config = dict(
    router_score='softmax',
    rope_base=10000.0,
    init_std_down=0.0,
)
Below are experts of layer 4 (counted from 0) of a mixture-of-experts language model. Rows are named router (the router's row for the expert) and show model dimensions 0-95. Each number is 128 + 24 x the weight over its row's rms, rounded and kept within 0 to 255.
After each expert's rows: "comes after" lists some tokens at least twice as common just before its tokens as in all text. This comes from a sample of Wikipedia text that the model never trained on. Tokens count by the router's weight.

# expert 110
router [106 137 133 148 107 106 141 162 120 114 110 111 142 143 118  87 116  83 106 106  98 131  98 178 104 133 130 122 135 123 126 138  86  95 112 150  75 127 114 166 157 123 134 133 126 128  91  84 158 104  87  97 125 131 144 117 178 159 138 113 132  89  81 166 138 109 128 125 119 105  98 122 106 149 120 130 131 136  96 127 122 152 124 155  96 136 115  84 122 114 166 157  88 120 174 137]
comes after: ",", " and", " that", " did", " which", " but"

# expert 12
router [ 98 139 119 104  91 153 121 131 152 156 110 111 128 167 135  92 173 142 147  90 123 172 173 140 113 102  86 133 155 124 114 108  78 104 121 149 148 103 129 137 165 151 147 120 159 158 117 104 147 128 140 139 125 148 116 123 115  92  92 126 125 182 109 115 129 118 143  80 100 136 113 136 131 152 154 157 142 155 155 109 117  94 156 109 169 114 102 116 111 111 130 150 170 160 105 129]
comes after: " |\n", " F", "F", "B", " at", " the"

# expert 66
router [116 118  74 138 168 119 100 128 102 150 115 163 113 107 135 123 153 128 127 128 151 146 109 148 134 107 143  94 119 147  97  84 144 102 148 163 119 123 110 175 152 174 161  97 154 134 151 107 182 126 116 155 135 146 116  87 121  78  99 176 111 102 131 138 133 106 156 147 145 126 115  78 148 153 115  95  95 101 139 123 103 107 134 143 111 123 109 123 127 150 102 120 129 144  86 108]
comes after: " K", " G", " S", " J", " R", " H"

# expert 87
router [ 91 130 109 144  75 119 174 141 144 141 118  92 171 152 139  88 114 114 141 101 124 102 146 148  85 142 103 101 166 150 102  93 109 140 135 161 145  97 101 146 138 170 163  95 141 127 122 109 158 132 180 134 109 141 151 118 153 100 129 105 135  93  98 135 167 107 140  88 135  91 130 111 162 134 120  97 130 158 131 121 120 104 110 121 115 126 128 100 115 126 141 127  97 158 158 100]
comes after: " |", "-", ":", " of", "|", " New"

# expert 93
router [129  99 130 131 119 139 137 153 143 153  72 133 153 149 155 121 112 130 138 100  96 165 153 140 117  88 127  96 123 148 125 129 131 111 107 118 159 135 113 128 108  91 108 106 115 172 116 158 124 144  97  80  99 154 128 132 143 100 154  88 127 158 129 165 152 137 153 109 100 133 152 134 104 120 122 112 165 159 141  88  89  91 157 108 116 104 151 129  95 162 167 150  81 155 155 111]
comes after: "0", "9", "–", "8", "Senior", "=="

# expert 80
router [ 93 140  92 142 131 134 150 173 157 130 107 126 114  90  90 117 123 112 118 161 148  84 145 131 121 146 129 139  99 122 101 142 108 153  87 107 163 125 115 105  88 177 178 118 142 155 163 123 160 141 134  99 154 165 139 122 109  98 157 171 114 124 128 123 136 161 137 109 158  89 127 124 100 144  97 128 162 133 142 148 103 150 148 140 138 152  83 120 108 104 173 120 105 149 139 133]
comes after: ".", "-", ":", " and", " U", " of"

# expert 116
router [111 142 108 152 106  99 168 189 163 132 121 106  76 127  81  87 129 106 121 146 143 106  98 141 129 133 108 166 145 138 100 134 112 145 104 138 135 120 118 140 134 136 101 113 126 128 131 135 152 117 117 133 181 128 187  87 141 108 125 156 135 113 158 116 137 169 149 113 131 134  98 118 157 176 117 127 100 167 129 124 106 110 117 127 165 125 135  72  85 109 139 142  92 121 115 126]
comes after: ".", ".\n\n", " \"", ",", " and", "==\n"

# expert 81
router [114 126 127 108 110  90 121 120 146 105  85 104 150 143 156 121 145 101  92 150 133 135 135 120 125 120 153 151 154 157 158 145 132 101 150 125  76 139 163 116 109 119 162 166  95 156 159 130 136  99 167  89 134 126 111 145 165 169 126 145 163 102 143 132 152 119 118 129 114 144 165 124 182 157 141 103 166 143 123 145 108 149 105 159 164 111 160 139 169 126 149 114 142 153  97  93]
comes after: ")", " |\n", "0", "3", " —", "5"

# expert 8
router [102 125  96 149 127 133 134 151 151 170 131 114 150 166 138 124 130 134 117  96 111 168 136 167  93 118  85 132 147 135  95 149 130 115 124 107 174 145  89 146 139 131 104 109 146 148 143 136 161 138 144 167 126 156 130 101 152 112 102 108 138 117  93 189 150  96 144 102 142 114 126 113 121 177 134 128  92 174 133  93 142 117 159 177 159 109 109 103 102 151 107 116  98 153 134 112]
comes after: " |", " ", ",", " s", " p", " n"

# expert 111
router [131 149 126 140  82 121 147 161 133 140 165  96 150 148 126 115 149 100 111 101 164 140 139 148 129 106 124 136 135 134 115 110 133 146 138 122 125  58  87 134 193  90 127  97 138 109 125 115 174 132 149  84 100 164  94 157 123 121 124 134  92 106 101 175 139 109 141  99 112 103 115 105 186 132 110 134 145 160 151 127 115 109 132 132  85 152 134 119 115 125 135 158 100 151 139 131]
comes after: " the", "'s", " his", " The", " of", " a"

# expert 17
router [ 82 105  92 138 136 123 142 138 132 143 151 106 123 150 158 127  76 132 187 136 163 154 113 108 132 121 125  97 119 164  98  89 106 116 156 153 134 103  94 149  85 179 123 112 161 141 125 100 150 118 156 110 118 117 160 152  88 106 154 123 110 118 131 122 137 115 145  96 145 110  98 123 140 135 134  80 115 135 150 120 109 113 164 157 106 106 121  87 100 147 116 105 163 117  93 100]
comes after: " M", " R", " K", " L", " B", " N"

# expert 52
router [104 161 116 152 120 157 126 110 112  93 113 137 175 143 124 146  98 113 148 162 114 116 112 126 105 148 145 142 146 106 148 152 103 170 126 102 100 108 153 156 167 136 131 101 128  84 111 124 124 120 132 126 166 112 125 149 109 105 157 110 135 119 158 115 124 140 150 119  93 152 141 171 161  86 110 150  83 152 162 127  90  98 149 131 158  95 134  84 128 135  95 159 153  95  80 122]
comes after: " is", " as", " was", " a", " in", " with"

# expert 106
router [172 116 120 145 174 151 127 101 138 129 170 120 169 141 105 167 132 113 128 100 107 160 141 135  99 109 147 126 108 108 134 114 158 135 170 140 138 139 159 142 106 104 126 123 122 121 101  97  85  91 137 101 170 132 173 105 128 149 119 140 123 184  92 152 158 144 151 131 136 111 143 121 123 130 130 103 146 118 150 121 107 150  73 124 117 154  97 136 119 171 136  81 168  99 153 113]
comes after: " |", ",", ";", " in", "|", " September"

# expert 126
router [118 108  81 123  88 111 105 115 139 141 134  94 146 152 158  95 106  99 150 149 172 120 129 133 113 110 113  98 114 138  98  77 118 159 145 139 154 108 119 152 137 163 123  85 109 140 126 125 165 147 120 128  86 138 148 113 132 154 168 129 121 103 121 148 188 100 123 118 101  92 153  97 128 148 154 104 149 144 136  96 120  92 172 152  95 145 103 103 113 137 122 103 143 165 109 140]
comes after: ",", " United", " the", " New", " of", " in"

# expert 59
router [124 103 114 128 115 141  97 130 156 124 158 114 152 123 109 115 131 114 180 175 139 169 159 121 150 127  94 120 136 163 109 114 123 114 138 134 131 152  81 134 151 144 137 100  68 135 119 107 163 128 145  97 127 116 129 168 140 141 127  95  95  98 189 142 144 104 137 110 150 139 132 113 147 133 117 117 108 153 176  78 121 155 116 165 139 100 154 114 112 106 143 111  83 152 166 132]
comes after: " ", "–", "1", "-", " (", "′"

# expert 119
router [136 158 119 121 144 119 145 129 170 152 124 101 153 156 145 105 123  59 102 134 149 162 121 134 103  84 101 135 151 122 102 133 112 150  95 138 174 125  82 140 140 125 133  71 143 132 144 161 158 149 124  78  94 157 134  96 141 154 147 126 137 136 108 137 182 105  90 123 131 105 151 105 141 152 141 128 104 142 110  96 108 109 175 139  98 145 111 135 122 138 136 123 116 172 133 116]
comes after: " in", ",", " of", " was", " New", " United"

# expert 46
router [109  96 134  55 126 138 157 138 134 136 160 108 120 134 180 151 138 133 116  87 129 153 156 115 128 125 126 152 113  90 128 165  81 145 113 110 166 170  98 134 131 121 118 126 131 145 146 124 114 150 112  81 106 127 151 115 100 144 140 124  99 134 106 114 152 137 118  99 145  93 179 125 138 124 188 127 135 153  89 150 162 111 117 144  97 140 117 124  91 120  90 143 104 101 151 104]
comes after: " to", " in", " was", " of", " and", " on"

# expert 58
router [ 88 100 111  92 107  69 110 164 148 134 130 138 148 141 116 153 131  99 129 150 158 131  79 147 140 121  97  84 163 122 124 163 100 141 109 162 112 149 105 134 108 123  95 106 116 154  78  92  94 122 135 102 143 130 158  64 154 123 147 104  97 129 121 123 126 131 113 108 122 171 155 113 123 144 129  95 140 153 132 122 130 125 171 147 107 132 154 134 116 110 139 111 129 165 167 105]
comes after: " ", "1", "9", ".", "8", "2"

# expert 73
router [126 157 104 126 144  82 133 158 146 144 112 110 138 147  94 134 156 176 101 121  95 149  72 108 141  97 107 147 150 114 115 113 122 105 110 109  98 108 107 133 138 108 133  94 119 144 147 160 128  88 115 151 118 130 125 151 171 132 152  81 101 133 120 156 121 127 154 150 106 147  86  92 141 139 119 109 123 148  93 174 130  96 152 139 142 105 111 111 111 100 121 167 177 122 174 134]
comes after: "\n", ")\n", ".\n", ";\n", " |\n", "==\n"

# expert 25
router [176 179 146 156 165  91 142  79 153 120 145 112 130 130 113 164 159 135  95 117  93 111 148 143 145 110  96 105 160 132 121  92 130 141 144 103  60 178 140 152 109 101 105 105 148 146 139 121 123 121 145 123 160 134 138 124 158 100 109 139 123 147 130 156 128 123 146  98 123 154 133 113  84 143  99  95 152 130 111 138 166 163 129 146 124 121 152 141 181 149 128 119 144 112 133 101]
comes after: " |", "|", ":", ";", " /", "°N"

# expert 86
router [137 124 123 111 120 102 109 146 138 112 155 102 172 133 168 100 156 132 156 170 113 119 141 143 155 166 104 116 106 142 128  99 109 137 117 136  88 151 109 157 122 131 149 122  90 143  99 173 149 119 111 105 162 104 142 136  98 180  90  94 125 151 118 122 137 170  97 112 138 119 136 109 161 107  89 115 125 131 125 108 120 120 170 111 155  95 130 141 100  74 103  92 104 162 152 106]
comes after: ".", "2", "1", "3", "4", "5"

# expert 62
router [ 89 147  89 128 150 125 177 133 158 156 136 106 116 120 137 124 103 139 150 157 155 107 157 153 126 135 111 144 113 116  77  96 132  94 121 130 162 142 104 164 144 161 137 162 142 170 136 116 161 111 154 126 116 125 119 168 180 107 162  99 141 135 152 144 161 117 160  92 123 111 110  82 123 147 126 141 159 157 116 121 101 119 144 150 137 143 120  80 104 110 160 125 174 139 106 129]
comes after: " (", " \"", "===", "\n\n", "==", ".\n\n"

# expert 72
router [121 146 106 123  88 137 167 147 146 150  77 112 150 158 148 132  80  96 137 111 101 123 144 128 136 122 113 122 140 151 104 123 104 146 138 124 144 124  89 160 163 128 137  88  86 116 110 112 145 123 123 127 121 142 149 152 119 122 159 101 156 112  93 157 142 118 169 119 115  72 142 135 148 152 142  96 165 159 159 104 103  99 160 154 148 177 167 130  91 155  93 124 131 139 153 113]
comes after: " the", " a", " in", " of", " his", " The"

# expert 31
router [108 100  92 129  98 113 152 118 139 157 112 103 139 157 112 114 127 104 135 126 101 170 103 145  88 118 102  80 135 156 108  94 125 153 104 156 169 132 108 155 141 131 128 107 143 145 160 106 136 109 134 152  86 147 133 117 113  93 120  85  93 120  96 139 127 100 129 126 164  84 126  89 166 143 127 133 126 161 163  86 101 112 106 165 104 111 146 115 103 113  88  98 107 138 106 115]
comes after: ",", ":", "–", " |", "°", "."

# expert 15
router [115 124 119 157  87 108 147 139 168 113 105 101 154 170 143  95 126 117 136 127 120 140 132 158 123 138  92 141 179 176 115 136 131 136 111 138 151 140 101 150 126 131 146  91 140 123 147 103 182 122 154  97 105 133 136 124 145  99 126  96 121  76 167 130 162 101 121 113 150  78 112 108 140 146 122 106 137 160 134  88  96 106 135 153 108 116 144 104 106 152 137 149  98 173 133  82]
comes after: " ", "°", "–", " +", " on", " −"

# expert 67
router [140 106 108 159 108 147 122 136 136 127  89 101 107 169 119 135 136 102 124 155 132 162 141 135  79 129 124 125 160 127 119 128  98  96 123 179 133 153 153 146 178 159 125 123 145 178 146 100 162 102 165 163 139 158  77 119 140  99 133 112 121 153 130  97 110  98 154 121 112 130 114 103 142 168 131 150 128 152 156 102 111 106 148 173 155 149 108 103 124 152 136 145 177 157 134 126]
comes after: " |\n", " |", "-", ";", ":", "|"

# expert 64
router [169 120 139 146 154 108  96 154 144  72 105 113 141 115 172 146 155 105 154 171 110 142 153 162 141  96 103 111 106 154 119  84 129 138  87 103 116 159 129 123 148 100 100 116 123  90 101 151  52 155 120 111 143 133 143 135 120 145 128 120  94 152 131  89 124  94 163 149 151 148 125 132 109 154 132 104 109 152 134 113 128 103 127 148 127  89 142 140 105 133 156 104  94 139 122 126]
comes after: " ", " (", "–", " $", "/", " £"

# expert 29
router [118 146 141 118 173 121 147 149 100 146 165 132 117 149 164 131 105 130 135 148 148 115 178 149 129  93 145 163 114 139 132 175 104 148 132  78 136 110 104  97 104 134  76 138 138  92 139 149  84 142  85 112 119 113 164 160  85 142 125  92 112 125  99 151 114 166 114 149 136 130 168  94 174  98 113 142 129 152  84 111  99 135 133 133 121 128 138 135 141 122 119 148 116 109  93 124]
comes after: " the", " a", " The", "The", " his", "=="

# expert 35
router [125 132 121 136 110 155 135 129 151 148 153 108 175 169 138  86 127 134 165 142 115 104 130 140 114 161 103 124 132 161  95 137  94 165  95 110 118  94 100 139 152 138 100  96 176  97 128 119 150 159 177 127 109 119 148  94 148 133 143  98 146 107 106 125 167 142 138 135 126  85 191 118 144 134 114 170 136 142 159 104  91 116 132 152 103 132 155 100 126 122 144 159 110 111 161 114]
comes after: " the", " a", " an", " and", " of", "'s"